{
  "experts_per_token": 3,
  "moe_layers": [0, 1, 2, 3, 4, 5, 6, 7, 8],
  "router_score": "sigmoid",
  "normalize_top_k": true,
  "router_noise": 0.05,
  "beta1": 0.95,
  "grad_clip": 1.0,
  "seq_len": 768,
  "dataset": "wikipedia_en"
}
Below are experts of layer 3 (counted from 0) of a mixture-of-experts language model. Rows are named router (the router's row for the expert) and show model dimensions 0-111. Each number is 128 + 32 x the weight over its row's rms, rounded and kept within 0 to 255. Numbers have three digits each.
After each expert's rows: "mostly gets" lists some tokens that are sent to it at least half of the time. This comes from a sample of Wikipedia text that the model never trained on.

# expert 119
router:151162179067079117129161123160139169092129076192125123142152128108160092171118115121107188129132105090168143109130112141124163144172164151130127105126158142158174116163082165091091106084112149132076117100184145128000119092139173173160155087099146091140154131121171138128117158155159123162092160164106128150136094121147146151148106108157
mostly gets: " Smith", " William", " Henry", " Jones", " James", " Richard"

# expert 17
router:137127128119148131115106111170108081096077182140199098108152144119072116129106141091102139178094118184127125060167175138159143083149125152085145115125078124119173117128120035100149142147119083124175104133167131106072140102131110134179100194135079155121126186139159148089124109163125045125094149083109178105092123104121188087134135079083
mostly gets: " They", " It", " There", " they", " she", "There"

# expert 124
router:167178153169107086128091093125101162114104122184122072106112173157141129158091142138147107131155200145147179105156166168152121106138110153167092157128192168142209150137131144114121154146101118166133135139156098101116176129131195131158164092116094126142153135169118141110138102103142078167130156139193139072173091120117126175110118093169
mostly gets: " June", " July", " March", " February", " September", " August"

# expert 16
router:162138128129142106151138151119153131107145148150218098135137113123175098145113118153111128155154093155092148125130104193129131091157164147110102110182073131188130162184132140061148132095118144151129183089170116177052148135100115117112099072052086156108136188177160127097124075182129159089079146092092150107149098145172176169117080099134
mostly gets: " he", " He", " she", "He", "ić", " Khan"

# expert 74
router:136121187065122133122130070168111087200136125149159108114138110137148133148092142112136110144150123112119133123105164119153167089149189108160099135143131113157128135136127121114076146113109134168151144085155025169021108143120116167166108139111124093075137146159106080132117145185145083091133128151193106127130126200085117142133140108128
mostly gets: "🔨", " Loss", "NED", "----", "の", " (#"

# expert 93
router:126142167120129129116111098187110105106124092136150103079184126174148099117122124157089133121137157110108150119102115168118136166136143128136162030134119074185154138182157074142110156147108105141108138071146072119027101107119110189138170106084142156113146106128143090143127133160107102161098136126167126158186098183114102174127167092163
mostly gets: " Football", " Cricket", "oker", "borg", "shire", "arton"

# expert 11
router:128134192130165132096106147160113127187153122167113155125109125196132108141127142172133151131134122143078127082166127168166124149145141147186123097122083140135115146130158063116094113166123083122116104123098058147094132136096118166130088104128171131098083105140114035132089104108143068139140116085205135106099114135195110148133160083156
mostly gets: " all", " %", " All", "All", " than", "aged"

# expert 126
router:138109149073141092140071117191125055138120149156113127138130145152109105116062093131103162124111118139088123150120136164160127115136123120090112105102141101083202064107146070098135102090103116106135116120177106147051058058130127177162121139133124091106081132139092123086054144131138110115117150140123135134082134106132085141120142084133
mostly gets: " Votes", " Candidate", " FW", " Turnout", " ±%", " Result"

# expert 98
router:087140123125143154152159109107094094075095088146118044181150180147097176131120149120096142167145121112093087067119140160157101126145099121159180104089101100165163173138147086128070123121081167152088134090139118123091095135165134153169113184164132131123149157135134130154129098115145165178163123113130111174135091107140104140139115106106
mostly gets: " development", " education", " Health", "ability", " rights", " health"

# expert 90
router:100085198100157102139132115107094122112113123181111166148174118156093071108156126171120175154094106139094122121100113103140087131120104103101146100095154127128128126119120174132141118063102113126129131124090071149035121159126106197076154154149173122097102073126164103117161083134086067123136099140163108066139178156119158172138113142124
mostly gets: " Genus", " Coordinates", " Website", " Synonyms", " Clade", "Note"

# expert 122
router:119170141067075130132174190092102127095143109129095140115146135109133114106107140124069111124075118081157189103062151199140124138161125180123158130171148108164194137139104073155089126080128120158123116113155147154129132199105131127142120139157141069092169158103110134118084120192174061168115131053134188113148095105110166113149115067078
mostly gets: " players", " people", " workers", " organizations", " characters", " countries"

# expert 5
router:149125161112122082070129129201137189185127089184060120120139142149144121120198190119112151094124126184110109107138148155140153115128122122136159036106121125136124147149124151130136147136111086147136168101120088111076122156148087178092123091137109082098140115131082051095027132091108124157152119131187138163112131151165168192124119140162
mostly gets: " von", " of", " de", " Of", " Are", " da"

# expert 63
router:162162121104080138092123159147146102205159129097081129118154148144121124166104084140131184107156119112101083171097158150138124110145147094092098165138156059087047083136186053097148141169140113152126125127175137130120076154146113135101170175133115102105113205094158160144185138122114146117158121109114132119130160172112147088141132096165
mostly gets: " \"", " '", "(", " [", " (", " “"

# expert 85
router:102102166096158113102135077117113072096094088065119081086150152132147157092149168096128112120131128183058138052155183169168155120170154082104137084159162111121147116148122105123130158136091173164097100057122117144098032104137118158128144181116150130100137121114117071122134135115101155123125128132180110187114152135128098149136139133132
mostly gets: " political", "ious", " economic", " financial", " similar", " positive"

# expert 0
router:125103169116112115067122075135125087129094104149097078093157160150074106121106161097089146130157161154095163061151179153144176099135113152120143057112114099143176129147168075165139097122118087132135134117135079116050069123112095182136123165062114130109132156115062135109114138119072093123096112064188091127172086124122071175134144132143
mostly gets: " Catholic", " Social", " Public", " Civil", " Special", " Community"

# expert 73
router:164183112072075166107124170147135048124115136086131062118099162122149114116162098155099186098141155107114148170149147122116101088091106125115164133144149091097069104141144115117129122152127100133161127116167105118110135121117103106120178123149117175111168140052156084154096130154073042145122112151165141146148127123126146185132121121148
mostly gets: " (", " [", " (\"", " \"", "(", " '"

# expert 14
router:138108163168158132089161097112166088097146148136127114121092121168124153136170167087136199135155094090140137108163193132105108133183184189135102138122096150080166159108079126139112175103100127177072140110159074143093072158151121120074108100138119124121136124109123124085120129145083145162102112124238124161113137113094090129118132139160
mostly gets: " mm", " cm", " pm", " billion", "mm", " Swing"

# expert 114
router:115149157131117104138133064206208136193125094151099179104138109148106109161059144166135156096146141132169089101098110138130126126136171138142125088132102120142199121205122139122122157139156102134091102115137072128067141107138120142098139159154104098095125082137123128110115154087142095129106106104189103154116128182127155170185119125202
mostly gets: " New", " Great", " North", " Royal", " Saint", " Old"

# expert 104
router:113115104109190115112108142138088071114117147149095184140145128147171103137106081096114104117081181144085099079136117120123099127162096167196137110157166126138152145110140104158101164135126112133158170116128106117078077079171037151169163094114121112065193182114151106144090121139147095140149123111119149099152111100079105210171148153141
mostly gets: " Championship", " Cup", " League", " tournament", " Conference", " Series"

# expert 6
router:153097098126090089128143162197150149135148124094139112128091141144110166135108097154071103139098093151145124151069186142194141154104103143164063148096083149068145152138128075157111080115129164089137076152134113187135063130098166117183130162142108128160114102114149085115062146164115136165135174093094093123099186124182170116115120143140
mostly gets: " ±%", " Candidate", " votes", " "